python train.py --num_hidden_layers=9 --hidden_size=320 --n_experts=96 --experts_per_token=2 --d_expert=80 --d_shared_expert=128 --hidden_act="swiglu" --moe_layers=[0, 1, 2, 3, 4, 5, 6, 7, 8] --router_score="sigmoid" --normalize_top_k=true --routed_scale=1.0 --balance_loss=0.000631 --balance_bias=true --init_std_router=0.0196 --lr_router=0.00146 --vocab_size=27315 --norm="rmsnorm" --norm_eps=1e-06 --tie_word_embeddings=true --optimizer="adamw" --learning_rate=0.00132 --beta1=0.9 --beta2=0.99 --max_grad_norm=1.0 --batch_tokens=131072 --max_seq_len=256 --train_tokens=618500000 --max_steps=4719 --dataset="wikipedia_en"
Below are experts of layer 3 (counted from 0) of a mixture-of-experts language model. Rows are named router (the router's row for the expert), gate (a neuron's input weights, with its number), up (a neuron's input weights, with its number), down (a neuron's output weights, with its number) and show model dimensions 192-255. Each number is 128 + 32 x the weight over its row's rms, rounded and kept within 0 to 255. Numbers have three digits each.
Before each expert's rows: a language model's description of what the expert responds to. This comes from a sample of Wikipedia text that the model never trained on.

# expert 50
Description: Table name cells
router:063126114164074123204094099139109110140098155118082147096135100133141094084136103138146154107103096161156185114111160139146073122134129118079130085153144141132162130159101134172110150131051119
gate0:134178143114130145178107111155068131077122178117123146128087098107138076146105155107117207111105143146152084095092131192078128111164143166146181153105116112108105091150160126122087137142125117
up0:117153118132121114185126072100121086092117168169109114115124139146140090125202182140136184106133108122170097139144108180157136118117155158147131131104156133138151142142143162127096163150111171
down0:109119109151191152146110128070123116158185161100153156180144119150197130154131149130200182154177120128060069148123137106144171152118124160127139154148146119191086129127092152141081150152155071
gate1:170103081096118124127087093167084137073135212118092105079099070081137121149156074208115157127161126145137045130156174180095171090109165081113114089115113123127092114189175117074099168157093111
up1:128141103115149105130146080116144140097131154079128129096128117150106105156110075177133097162150139169186046124131137084133127018105115166150090157147149121154150107091149163077128111172153133
down1:123186113147145126113170145138112165112108081153090156122035127194125121164185131115154167142098119128097062089082163160102059153143172172135081146061111145101096107121163171112120118102158148
gate2:090100138133065159142142113118091137115155131184109140080110130140116101080050189117111093127124065148109117093143099182149109105142122089141164069146105103107171088097156120086149196195074104
up2:117089117089135163101112173156129119164146123116120090097110139166131188108076136095163070133151091159080200168157128159104087159082120121118107142081160089127145103120013139184123087139140180
down2:074106092134149112152143136097139139099105125081136066197113097093130139050170145173129127088136140104132124130102101134119174089161150128090085076085121060203116097097114140150094137164167099
gate3:098138157145079188132173117148111120113153138131082162148119098119132131125091142139136159123167173108136144116123160140123129079133113160184143115105153137148172079151144109086159207137119170
up3:191111122116136135134092110104107136144112125131173152122107127149099122196140123132107097141087120076187128133148134136129134193135136141117105173153104130128107131134183154091174119074086132
down3:098095164151055163100150124137108106110157148140166136088168112095151130084075173068095216055119151163236107121150141146173093115136115094123139138124134100145119089080129079143151174101165096
gate4:096088106118090182121149192152122149088148120122099111159078145121110086151131084158144148155104108138130072130131126128132091137128099093074117099144139142130202151141165159160124115074105096
up4:139136116144046102070141102175086129177123143206200153143114131139103158168125116123131156125167070077150156122089085115131242070123084128151104136162132130142103178144142119181179112123127141
down4:153136104062152130101123097165137104159178077127157162163104157164111159115054116116113116139140146080110111142142146100119158122116126171138155060156101162152104163169167132123134179076134129
gate5:102115066095101083109125065164106173090117141120109115101109160079144186103116154108084095144130133127190123162158117085083086084108152117091101113161112153112103077178136170103105177159114095
up5:093144146144154144089127157126171102119087158132125132162137131183111095102170068177145152073147099137153137148162199114081157116166142173077124131096130130095098170166081131135163183033084162
down5:167114161170127127142146144155145098137118110152147129134154086179128139169150099096085182144083122098087110092110170143112124195142067173136133172080108120125103112165116089160172176136134130
gate6:071114140134109101167098114136122163061124130103095135101160109115073160135171157111111202123152148061057132097110149151100125125134152101175149080124121144108130161133186095156090167164168107
up6:103110137103148120101164127123101128152077178143136107125168118157160150154130109124116146094184114168094108187158110130162060122121139124199156072115143158123141210115167163118118130135127059
down6:093132089104137124136078099116152144165153118100107106126125155112102153141182141123221156168117124141175137118081134192087165137100112116091156169069178145122117126157119134149115131181189146
gate7:139104177155117159137145205190077106084137101107116100160147089086140027159107097155148098135155145100170135164115199129154099125096089152121107103126154115172078172164095080178121126121120111
up7:109132071148145080132114108198138127167061121120136117150081136178081136149134145111113129128170080178107132133135125118084116114128086115066092142189137117096197140128112152103160079094134170
down7:119164147153145171153127173100131151137107116119108122131185116114124159171164193127131161176150155099098103116137128142132105109150121138137139131121124156169117150066145182097100182150120106
gate8:107134178146151109120116147162114147145107111122095146156106071067134122099176077087128165139000115156157123115129133167134107137181115148188155112099138132120120070131137150127134122115097158
up8:100132135180095127173052160130211070149133149151097167123121131096143100139199084086152145131110168102166109080144132068091058177140061186167188144113179164151153133112093224108083117148098111
down8:158100130129154131147159143121145143111126130127117098060138131095110110180063104189162125172148099123168164164157093099124112177138050139132125112146111181170135128115109118129134114163198134
gate9:119150148146107123188143109205130107125052146156149136140119153123106154134147142191144205130094154039193146132120175156083156130127112118121078155136139125134066173158174094170197117126110121
up9:195154083176092144120135127112102100083118151096064113150144075115148099096127098099127128132123147142078104122120131132106151139089180226182198187118093185125162110130072160154163132091158145
down9:077155086062148114102090152084153179130059079099137119205137125141165125119143141072107171076154115126137094062089108131127109175120122180109101121125121114175169157174122137157051141133155130
gate10:135116163145154119158069127157133157144133142031117136083178119058128121164130135153128165130064135107107154113169190124112154151104157162166138149152109116131137079110169114176139171075083097
up10:140159212146113213168133196123115109083108157069067154075085103105138187132107101169106109144094195125100125164074115090113121114086126101174118155103122144175165156141098118086151126094164136
down10:105041127077104146115194138127185099172121121154117173105170205078165151130094177169102035110139115107114136124123111155138111095140110140091153078103133152105138084120194175168108152097170124
gate11:170181144127111145091168134127127139205159141160138124083122160197136172146101107091116114115153164081131093108183152178096064153105082052109093143161078177136099131149095133109119127094177159
up11:077136134124114116133079150180100136109156088165163146185114107109122188119067154156133103109144115116111115134102073119147131101138108144175106110072108058184093112162184149146073098192183129
down11:115085154157142127135181103122171162145106108140112166123110111202162083083081112119098126104110106206156123173154114122120068128094104154136121150148129150160147137157088170164118130132097148
gate12:128081103100059104125113106098093129119156099174081054116171167176140114173141110118093132105159050140135114151116103131158123145120129115132140157128106131164132133168190114093156128147087113
up12:141094122154173121109077130160107144082206136141138133160137136091102064116135150151142132125106154124139098122114136137140097126190107210115156077153115077067156100074138141096156181154148164
down12:109091116137112138166085115061108111168029080105087080123149102166138170089149203065121182171132136139167083142178130156146158092158142126092117170178082120120124141135102118096140137181163158
gate13:107128163095078118151160084128107127096130139099104120073077144142089169095103116107132133126141122144151160134147102109097114087149092148093092111191166092148120166123139096146146145141123098
up13:065134069168127122142117137149164131051140143089124143116075089165131192112172131131122128181159154145186115153080144107096164151174154134129152182153120133129190121168148158127166150140080128
down13:111136148098163110146099181120112153099170079120131117090138072099159141074149157107138141117122123131146143108127097095085158076086122156158111174092136159131138142172124170162108101167142042
gate14:141136150144118155156069175161112165147121136109111151086166101113144132130108107122097118186119140101094077148112128134120166166089137153140096087147089142117150150178089124200106126136164154
up14:122155169154159156160203110116107118105128136157097150120120140157104158121077082102141128137151145158135124154144129098149157088087154122158082102164118105139158110177070116129098083135196103
down14:193161169127157085154178139156121131136165131181100154142131119115160100106178147093144121116131039122116148106151107100106148138129097129124129154160116136120111118104102160133148148153074150
gate15:040124158172079091129145169126108092128106164134065161109176107152150165132132112158119180123096156116135142086129145140062153154081122119112136110171136108118111087141156135134144078059112205
up15:200151080105094157083140163153158187136119108098194086102078119138152111171151164109105133117142148117127093134105183090126129062193154173106114118101109158103177162104117158101125133148103165
down15:117131089170126125121118092138098099165197138163100186199134188162152151117127102134108119124135070117106149099140116113175117091174165142163066151136113101141076176117122195178157199177073142
gate16:165169170203168101133118126151163105109104146150189140065141143112161125158143127097164120138130090151131138141106105161134136097114109135136115139127121159094096161087126127147160108124145101
up16:094169142116234111093162165116135112089095178153133177105045092107100200143113101131121111126155084146111124142123151075154144166091110114105090113209141111176117163117197189097095107179180144
down16:101144103143146160162108130125176173108128135105120120201151123165129155097139158128147138109148162087140133134125159112120192156131135095076135096118123151163132135155175130077102139083166163
gate17:156153134115167124148077169145046147134122147129103167105127081136133157095132101162146124121108103186108139119133125128078133099130127127102121133096142122191186119156117121204154162138103201
up17:143177075070101108143125091182126151068086133154097105112116080142074171121151162191144080134134119110084128117171114072114096147096134110079105091144132115160111152167127177115118124106127143
down17:113124149107129104022123116154145162148150135180167117129106143148161116112167147151137125190100133092143103103177131104134125020122089033102069108085107126171104130095126086151095091099114148
gate18:134125163110121181085077142149077150151080183132085113141082156108211089136090053173142157163110163143139167135110108154116095233168166118144059077132117131116152171146128145113137158106135160
up18:124137128108140099106110066122193162191087155158148156110130140171133144119118191164088145111168119103113146181141155151124201050073120126126085096111106170142071114126124151103138117154119157
down18:094084126099162108147074145173126103128145128130103120115104151099196138164135135107115118124149108118095101059104140098110121150108146117076100124138116125085138138122079131164120061134126159
gate19:166077064150115127150116146103126142111117125173130169113171109129092112102070135125143107138113106153089151152106068146144155121068108169110139155204149124121126157171133184108126137185126132
up19:136102087145144135115120171141105149169105120143179137161135129150129128168120079171141125156132131152108131142122134159131098150163154099122130067155147107189197112066180150118184178124113127
down19:127162150200134120138174128230094122101133146158159137121131100163117121154145141099124129126104194116105135084153130130099058133128197092146136108102108139139097087067123162130135133079095089
gate20:111139151146123128173127123129133086164096037062157114050150133122171121114170121145141171142111057127170153173104149101167136085119157098094128105179129123138142094175125117184128168115149162
up20:175108183064126127066166126143224165203158089128127107141109137169128104160037089073107126103153119056110171113134093149134155155118086074130109088126089109138115141106117115121148099118142082
down20:147154067124189155107095134137043095108146162137164082070107126106148153122136177184104101218133081097121133154151130136114129170157156151186144087143049107140108112126144111115097129104143121
gate21:099046123131113170116094154131164122154084119160096118089134126154119087124150113191102152124083126123125114099146112126153151116146132068123125119169122118147156205203173105120151222190110156
up21:174079129131116149092120115153116177172129147105105088110107138175130158140114130161180108147120176120133132152102099156130090121113115186146190123101163113110156129165135070146128116157153129
down21:173093146144154163113073105098136214158082094158162177160089076139115106158123191145166139115110191120127164167076072090176167096196119110093088143079149102171121118135126093173195157196166126
gate22:064151117141096139092098170090133057126101155075118106140149115158127162172112104134082142095120144129162087162168201109112137170139161105146142109189066147125103142170155122165098046074151170
up22:138112144142090112127130107102106124134134126145073108123110129160112132179108121079109116143137134167058086078076189169038120128126129138112168118145128107164135171146153122093160089088184174
down22:134105140127153110109128102157134126163109147100076091133144181075173122127144090133123108039144135136138147106136110112090143110105152095126188168125167132130100079140090118173119167173044151
gate23:089219118136111165147135116183111118100124195123076099115107151164167139074163136132073186140113154099192077104184123134185129105107149151011086096173148125135127149116086152174124128125182127
up23:103174094112183150040167128152123175107116121118071089086118117120129117147114138150120090156151155132135156134157101189100147087146110089089107039115133120150100115130083117123126113175184151
down23:123132159139170103119172151147149102101142097132141148159111141109163084187121133189141132139115173135123146119165075135102090127105085144112150185126076111110128124085143138124132139090095172
gate24:157167098099160130126082178183130137163173114189082149147100073149138119164092109095140216126122140126124196068135137141081086150139169116103104102122134129155116173104135185093165152128077132
up24:148151094124208083125153103069136155185110122145158094115115097049172117191154164177083157101118121152139118116149131124110166073128145054112122103116121170095145092123153084155112140135117099
down24:098135116101182106140130146152093201132148188069093131130092106117108087194177105151134114109130066186099137080140097192074162149168200164124079181096104131133162111123134159140134076164092138
gate25:137147183142153096108119102176070094105154075088133128111093131130136194140097207163088082081113104078144142136103147117142078118115148189141187119139106134122109134139161097074153109065151110
up25:163153155187112122189094139101109115048143096164154124165061075105145159055109088097105123113158109077079107140123145106155054127152115149171158133159156074144112126170121107127117104067130174
down25:142138060135142138071151102169124116111115138130160137154080070140179156160119136115147136102102145183095157074058107095090156074087116166129132112160178167158145141124084131096162075127153143
gate26:093081116115118167169071065061115175130121136122096124120100130150122075158085123152137087130171088184123094120176194192154145090120070156177159130111152090066115129213092111116119097117064092
up26:109129163180162106144078180115084150118101142114149142150190091131101184091089108126151123148109147061127130184111091068120174133124135105103150106092122089098115143115114174140140126096141166
down26:127107156134103144120114101163098098109115109155167189127200119146147140123139163169129142136093173142182147117114109129198131168159213079135152140172084149177173151135143142166142135102143111
gate27:153126127097095192132064149165070162065196159119103135153144114145128111093082186105085149090122103052112051121071158128147131156143158098076168081142079095113109038159115098146121175130082125
up27:096132161147122150152100112095180076131130109124126187116098146118155155084155172102125164124112083132130128101076127090123059157151162146092140154148153095160105141137088159085083123108110172
down27:134098068138187159150137128163153110132159167123070146144019032143140082082114183076154169161142133140045085115122123117148119119101156183111115108084116079126127099108087147109103167117138165
gate28:100112132165152074183101172108156081097105122130122144161128150106114169135136145130121167138206141096125124165102133128118162184176093071163121108112128204033163129133122185140136135121116049
up28:172186127101166126126148136139163108155100129137178138051092043112121121080091144134089084136156164115139120108164144120179182094100127159139097124164138116094121192113131101135122074100207187
down28:123181142121113164134126127133061141100091122099146151144136160096147139074147062132099092219150112107124094099125166094133128180096163114113130139154146173086123106142119115114118136125104107
gate29:136092178172134116171140137111119103077095167135051133100183096051129131101093123088143140092110159105133168113090083171125101159086151135100185140150141148109143116169111090118116128104096131
up29:170128094132166147150115124166177126156165114161196156130140185176138169103106142167128051099183116080138132173159099119158085195132148126151085129137101132165088093138138171146166122112136094
down29:160156087182111096149096118110126136111182115159104147139103165073151148153162132090103124107125175144090091105129165148097094141198101113162144141166101112144121145121141152104183159080173210
gate30:136109154132126115162138176110135151066123193099124193123138130046165155135160105216108122125127098145090119132108154146101116118115117149100150124200127125163099126112159176142207137155116184
up30:147172139132058098099105084109147108189138138105082149118109110147119146166118095065146189139139139032154118118163138104075139170142151152110076122155122137100165135121072139096128119118154168
down30:101124093159169148150126182186137138149167181125125103127134106155118101074148179142095151049147117120130137135109110090144107086112167156054181161070095106145116151140152120178105138075186148
gate31:100126195144106100181101137163125099057138097122123119070135136167131106064123122156126154120084143201093142155137161117212161160128122079099094128141189123122080151190154137132130095117136052
up31:142121095168118116114109072154102045118153155185103087149140110147187115167108148133107153156129125119106067161103100180148182096117179083138132115113094142094152179063088095148082127102128124
down31:181096125119129128069130111089149125117145120175085153078164099119159148064089154086149165105135074112111100117163101098074108096102094139156092129129161126164109151122137094158091135145145066
gate32:078145139181113156199105178108117077211080145103121075127099166161117104081146027140145122133164079185161162112185096160090055128105157146104173158088129119103142120163157164076123109115131124
up32:192103107119178078101108093149122114124142123144172178131138102126138126138103145121111120160069143127105096147073154155115121133135108088147101121092108137146072120103095174181148133089171154
down32:164168137126137148135063212152154159101145158112107084128110136136121108096169092135172084158111130110095162086086127112116090137191130135145099138148181107195039146163173153084146170145105103
gate33:073192122172149082138114111120115123083119148138164181109137096081141142138163166118134193076093117106117104096124131142090187151097111137105138078170135090164137196110216132113152138114140092
up33:144080095165137142092134109123137146120106101162128219127125194090171138117132086119127091138129135120100096185136165133140123147146071153073124132134122117110124080104094145136179083117215110
down33:140162126188178134066125143113138058163118160150197128094183062121126117121129168155086099129119158102090115070122107069118140121121103179110147120129145183095141124100137136131106125138125143
gate34:191175117086114151102061104175117091094117141113122093112123135146156108088143117135172105100120111120060149185076143182147083137092171136096130160099144139148143158149043099148112114092110097
up34:139091111058087162131075137190164155140199135095064121110131158122115156093128084143129082171138113125166166115167125173071123123155162119093159133132149082155100137073121117137158177144121151
down34:098162116170118172152162112087139065106106152085131207142069162097095131120166125119103129125106140104132099122106166102125115145154154135103123168186131181169149083118076130192139094148163115
gate35:147143158180077130176115145137122131171115123145089210089150105097129158121118092089162157153096072131110152136145145150101109069164116108147161113118163113149147152101110096138098166138093105
up35:131169147145179096116141086073159106166143148142114116138199112188189177129156133174098127098113150155155112087108175122156159123111136172139080191149112112139111133108155165104104158107165139
down35:101085119108194188103143107091168110090114081063163111129198091103116100130146170132144163119121119105162114100184083132082188084090137134115146105122128159125109082136159111098159130080147110
gate36:151170114095172111096082137124141123054116164143173155164201144079136143112102038045131104087097171112184167075151171121154109127150115149123078119121098121124119104112123178080123121115121155
up36:150123114104097089166119160112094123122129126140164127087140170089122145081138126148140124162155150144111043121142117196151161161172166106104142121140089131118157101110181094126138108088121152
down36:097160133148163166165147142120128201091136095171135121130096103136099127144140172100065131092125164146082170083079187171169114184172225126105130110050109116076151183178094125130129133174141111
gate37:113165152096171148106146123160134121115187105129076078183173096122115136137082147137092116143028091156137172112108083138125098110138144096128101132141119129161121138131102073126196090111149134
up37:111152161159133131189130114103189133173108150116079150133116133185109114112153167054133111111121128131061109122144143106172116140115092133051120207165146169145144124156146108108116115125147083
down37:149140096189115123124149160106159146084106116165130142103105113112097187133159152154048123143161125086133138098115167124092055113160128085126133164155140148108100170158086167159121104076097168
gate38:094140093095165137109159085118109173122122096129181099086120147154133109075120151143113133101138152158192164157143105088137154067142128168118110059056125141083124143167063151192107154142142082
up38:110155093171219183077157075149144152102100125120127136127117139155157125182122109119093110142117101194116096120198127128148063110166094118067114160093120095144150066137105104127115109106151140
down38:100149079127186109106165069099135095157122112140085159119183134175194156116149145109075161122114209102102146081127112126118103135086131142164171157155097123097168110146133073130141172143168115
gate39:069108114148124125120146159083094121159132228099146157123167157090134108119132081108117115165172126132142109080160101120117107186119139137137104142198117075143140091166103214157143161161083123
up39:109152167169153123078174171084201141128095072158125157117124098114183161158215125110108144160063098107054145160130086136065145158125077189177105156077125122143155165173076157138149095150176156
down39:122159071117094132060098102124196098135153126053095166145180145078131143101085137157115118122127107127141106160137082122132156052124112119179131075188131158138167117128124120145187102115199146
gate40:141124173148143109104104146174136127134076176130128124120116087152143182143148086087139186130124118097109179131116182150136134184104150154143087142099104131099136143120091139136155091078100153
up40:131177146137092109160131124142154132122129149162136179112179131137092121115097189000149114125141113108127184140074098116157103127135127085088153069106106132163092123155104177137101063159115081
down40:146124167087156175083122121138097181173118146145150079111107091204205130109118184120101116138168164159107095150207112116170124111131152108144114105113145095102142176130121104112107118000174175
gate41:075129154136185169141142168135132162122087137181100125086127142140191159086074139106081108113162113122119109127112131177169125165094135122153149128111120114131134107149073072181068069034206138
up41:085165157185129131133123103160136128098105166110097154148122140084140099122094135172145147151131133128122131152064095106143120140115122144126203154182148118154133120106154116133162132185112135
down41:077125125173199117107108115112142117132106168123147131115111110141116169097152133113075169116171103069165077141187141135123124173151156110174117152145132070150113182078206105120108108060180109
gate42:087112133165121137168119143138119134112083125064108143071143123129162071120149077173131109168132106213174109140128184104122139164118070161119103210133104133077129138150133072159095124106083133
up42:130083176161124137145108199158162144134081149118100087107185120086169127037094141149092111102086108144189156140153114106125133158094187116177186100091160158114156116055124183147127132108155141
down42:110154146082140146137099156146151117121107125040137094086156142129099094175109135145060113172121145150152134130188108116138182153136173145124083145123074119095183154080175155136198144118146153
gate43:089106107111169162109202126095083103124124117087110040119122172131117125102112119066151105105106124139184125102147143171153124126084111159147147122145133156120178114156138085078155147127093148
up43:159084136160137092147150147113202152072110151142084116142161134076117124123100100130134110124147097099128149163180139077161104167105109123190174121117159146171151142150148097121135152139188137
down43:140110096153094047182142140107150131100085102064140076203154116184113068116100198101132115128142134147166103149148118138089148094157146097135170149103141144087155111086192098111110145159147167
gate44:078133149129096095121172120154055119111132103158109084117138123173162051097074119107116134121067134124111157160156125145112097130122140106163107096115158121136104127189119123209170109148142098
up44:133109135110175102204141177103147106128128171072173116155151148108136120114225065121130104126218125126181126161099081129118121146120119117083142107099131126130165140081138151131130070068104121
down44:134103116146148181118115112110153152110172048139139124116184126134114137134131114153092160082130161069111159157147041114130099139143116123106105093112068123156107138130113134148150195159114114
gate45:092094131118091130167114177141184101142105075151095161109111151174156109091176086134119158114082114114198119133138126089117092106133116145124147129144110126170172129133107141109146143149082123
up45:125133150199123151117132092147153108077125129109116085169114133100153092080105122169114117142110145147151074098103124110145107092158180105136112191113116105149119133148184169168137101147103134
down45:129187145106175139117125158139083158124114121180146089131179085170149060138133125101171122117115132159126132115098086151129125157129156147121125150147092170158169147104099164099071110062162114
gate46:145090160111115116160123139160121182128142182103147103106121151066168121111087183187121150140143126134122118136129093132134105133186163136134139149112125099110145080135083152122087180151093027
up46:158158131182170122120105098161158144138105102131145131128126139172108137081110117191156109141134067154174147105142114092119173113162080146122151110121175156163097106161154167134160153188095102
down46:145140076139080129110192133110181110125150154112130107109134150164132181116129096154096133220084146120090108129158049159099096169164123143221137125122170126121169133103114147106149091162139088
gate47:112065156118077144166102094140068099104123132121102131128152149130117136113092075131137105160112100144149165117126098192100164140139142186141167072198182161136117125133180073181171112135121065
up47:090098127162054090138117144154103050106140107147102109104181109155128135126088088128132121131159101177155158171163138149082118117104079176141123126093171133154168191081093187119143125161138125
down47:149105109108117124156093140105150156120084118175144062098125103128140114133157144125111134124113159121122112165135097103158119162093133110060199173125105168127142163077115114117099114112129127
gate48:090135137121103211151176097099134132198078111085097139143150126175161140123092094145120155131117173129079146122138158153136136122139161116175106087112113133161152134196079130184119131122189135
up48:133085151152181147176156126141078175137127146073115082160133062091093116074078102161161101111178127179089191129140060122069124110161105170081126130077178107143177134163058120099110139122076130
down48:201114094137126114157159106113109100130075130093142173153158080195115131187163163106116136175132129061074073088196133164110120110138130204119151133148070135084148123087118191127143178138187120
gate49:135115129115122222075074194164073168104158119093088157109107119144129087149158117064106130103109115116145160106148136108126122093111120099136180095167131137140164090133165145182149140139141136
up49:132141091092104141108131155111160083183175111157112153116150135092145129091114174190106114145058110142153123138128034166185117152228165073155172103129083125118184104100154123090160142158138165
down49:093123143138065188113128128069118160132161138142108086175097132096042138108121108100125121096129113084186090143145146124145137135101161142145111065084107085104123089101156113109171170156127048
gate50:143155135079091119203164132176087117110075158083115116100130101156124152142122144115127142164142089070146102114182133099205179079137130126125128173132094130134115163169160148171179151139170067
up50:157126112093174163117129112116168193087140124141164135151110172197145105122103143175095157099140105140097150106122120140187095151148162119075101107131164120069139101093147148118091120122146115
down50:130146161134129163140136181153060164079131124142180150083150110099137110133152156089174119128153160178095107103110105078106117142102123089126076110085208137114071139158135149110099134119088176
gate51:086109148090100171154168134053123140104100150101136078139194126128138144126158105104139093146155158153146118132106103166209094126106126224119155147138180132137144157144119107179112129087115152
up51:118116068106183113107172084108117100090122157155124157120114134110134141170117143116105097176169143102118030123141224199108112131106167118079107188161104131134083095105138115069108045136219172
down51:117178056181122110145128086094118152156138132178076109196153148086098084199099156119165145108161114146131116160104156194111126148124090116135155095084147190094115122154092151150125096189104108
gate52:195123115107098089125116089142084148059115099070153143151089101134097123107161096109137058130140127095108115086089134203136150112122157161095140109138031183125176146123158145144107079085127114
up52:082113150133140117143071105163109137126095147085168121148199157154155142130111103117154064090119137158124168096065083106111076042150133171142191189127160198163142166130161175098122136110157117
down52:144157082126178144120146073081127128113111096121175190147183115116189172101139093122113122160122147049090094154135144125144130196109151138189110167142130140153169110106115135123120097100109131
gate53:120104131140119172104113108084161152188065183118040121104124133153159137127125087122177103129131169153163101171204070167108089105088129189109143128134117166116140104191106162137120136163123081
up53:122083131105115172138121098093147155170148078135125092128084140158082077144180116219167138187182163094164131166177159144108122100099112179153104117148122154087134101101147086068127119148148140
down53:170127121169140119167142123121146073118103139118145143188047127090127123153081109087111087100126097150105142124119150119107147135086150134150157173146104134103143134149120101131138142133139105
gate54:133114171156123193097163074164111147161158088178150152114146153117113070107077144136136096102046053106059163121125058138177185144147168120098156045183136103169128067176087102107089144096126119
up54:165123209155167210184114162161117073129129115086153131108133102113149101124087134110124099116165087107095087173089127112142129173037125160110139116138187098138127134110076164198113152125176225
down54:114140081090151083125134106137092181118144122184072142160152156174054114156187079123162081145119081156090137128132122137131125121161126124151107109102090157116079101115141137111075099097126145
gate55:093147125147113129166170100093040124079083098123139125124158091135094118095139067040117094171140120178141053127143068103143085080138131169042151152109144119145179129190072147135118064164108156
up55:071112113092159110109182108154081197139167119160109104141113115139127105117070084081136092111118150106177124095140107077183179094151126123095103078134145145125144126193062046142179137082090128
down55:140173136121120139137134108094157144082154108098172157153100141136149130141101136025166172143136069149138122063119141093119129184102125188109136109179137106094090085129081126208150123096127129
gate56:167129151098083132188162159093054101100142147100067162121214103094141145153099103104118107096129095146132150136115104189133022164096152136186152142130145097122144101147105101134093152140128109
up56:197144137127099129137123157113124153110180111107132196124140095162137143078108153115126087112179140182058111154081068168090091116094116142130141114100134149127234101108131095125157086087184144
down56:132132125129152148156154089133069131113164107143144169166147080137113139128098127115110127116112075141139184089141117129188097179147141120097124176110086139105129114157082110152146169133138131
gate57:101127068115141119158133092168150128175137125131110086105176137109163153134171120162142137096058118155188122105110116107151130112124124076073197055147161106139150037139206149207108133139135123
up57:055159099114155147166145087171090073159068166088135122120119138155143134127170136142179142140121102141175111149156148078132129102141142135103143137174128079177096083152174178127111143101094096
down57:081116153193079131128114133153152122112140131169084158197133150121172121127177167169147133066094149156143158135121139160157155101096161124059149144134147082128114138101091139182095151201084171
gate58:168065073093150099081137120146138117144166121171167163093138128113141093078161155101105145136133095075120156101127135094180160139134139110163110081133135105160096160140093137104149150112110057
up58:096154125129090116130151118152175134151149099166134179126123107153093170161155091071140165130099104106094169111133104139110105101177123138166108131105150171179171130116151095070120154170135164
down58:130189174178125171066119160165155140130168166101074141117180162116128157199112118177083120142132202186145106135108163156145150159160105135153126096146092109155149133068097153116087150121071122
gate59:140123132124121122149128124092040134089078149122072158085124113131091088145167094122131185120107090181149110143095200135130128104097096082155123182162149129096113094134203120152156152106140106
up59:147190092115137145145141099118068130117121161110024120166085145103122157152125166156118152111128123138136047139106162125103114098143098120045109170129094084162132116127105135124107160155120138
down59:133205197120139129107144133100127099126174074126139131157123116101134147104120115141163159116152150123139147146085152170080110194127076106114150108181170099157089131171129105164020155146110164
gate60:093112095092120138157168096082105135104106197123087106092170142126117102085114103168173149117102112112132111148125123134153133151145141133111156125109159143154197086129138120182146126085136122
up60:060083095149123176138159070115106165051127120116186134084165155105102133127106136110122166128103083115131114148139126126172166139130160113060098087170151084158107075160131120126058107116092097
down60:116069146144068133149149124108115170085088096113185145103080093132143103099093123122087072118085116109148131114153077143157110155110144087044174211138098097149176131146123155181160104146078129
gate61:080149081143106072164112102139078102116114173083165115145094107107125115114113178082136155146121108119068097109114161112104160096089147126098103108163150090155122091148122113119111124120164126
up61:060101144137140103133118085164116136069143093152170137163132120178119163164148098158096060138116089142160142142097097184129153096098143124107158122166149143080112131102188170179130179131068100
down61:129114111088136136151156104084141125155085151144146212119149153108092132162182155090093128097068086163161171132104162160156149112166164143060169163114120136135121153154076173154163116114144132
gate62:106142090141103132142064139126092136090141175129126115184098128174105161087116110138108092145081142120122107122118097120138124105144155116093159092167117127133146105118131136107156143149068126
up62:114126117157110097113093134075092140120118100143126139179075121137089101097111031122156073122109148153137124105080137103100091070173132146121189123192114101097160091119152148131154188081131177
down62:178120127129145057118176169155137100114123122156125115125135141163106120105076082139093067156155139096091092173102177154130139142104160152141144116160066102165175083092103089128202123066089158
gate63:139154074163078094086117120167157138114087113125118154126082091151092133144148127074174126120133144087118163144094066162145113132075158139099133181159172120149177073130115168124109139139140140
up63:117140142115170175132062157109135108166133110152098129098116128133129112142161143086157152148163135107141098136151120134060091137149110076075154153134126129140150175088217127054150125087084162
down63:093157101177092123094125103145086160121169125128092138151109095097176080149048089098053121169166139152084115184143123088179143129150094109103073120122112084137109142125081115178107136176146103
gate64:120059126106183134158138079176134177156172129153155114137167132099172098104119094122094194108082108152080175176135126104170122158103120069078112100071159098162116120141159142121111125110126138
up64:169127133146075173135100149174126110089111173098139122142083144081178080102180087166107151133083127120123092187141197115130181169103155146139125144131102109152160092078169127056156141198072103
down64:147133160134137100117079127114100203132116161193197134107067151086114128084166128122101094153150124171132164139161143116116145114134144087176103123136170154179070173151116155147157147106161112
gate65:062153156094117186094149149187101075164120138143082094105109120143134159058156051090106071162094106123146131136158121147169064119138188190117150156138145120083194089168092124216171080173130155
up65:116179105090141074083192123116085159172164116160139125112117084104127170104146169130179115132144092136120146167117091148112203069119078099127151154077142141127145168079161099125141175123178100
down65:148153147105144140165146121145140142113152114108126072227126150167113128102140124152152176124144119135084115077160143142133111113100130156151092097117237096149118120078118143131201120088146116
gate66:110068090125050099121106076115101131109111197141127151139114124111146171137121131130117127160144105189063049149075153203142084149133137186122112151146130189133135142147132100151175136116125135
up66:104102183091129127161166079165139148135135083131106190118083100154084129126101184165137157135114130109160116101125139141161106098138146165143136176149154142124153128145120097164120117202143153
down66:122102104160132103137114096137148148151177112106151127176085108161094131138159142164108143139163110102126086170105146197122056132107136147115145116128109166110166099085192123091103123069141154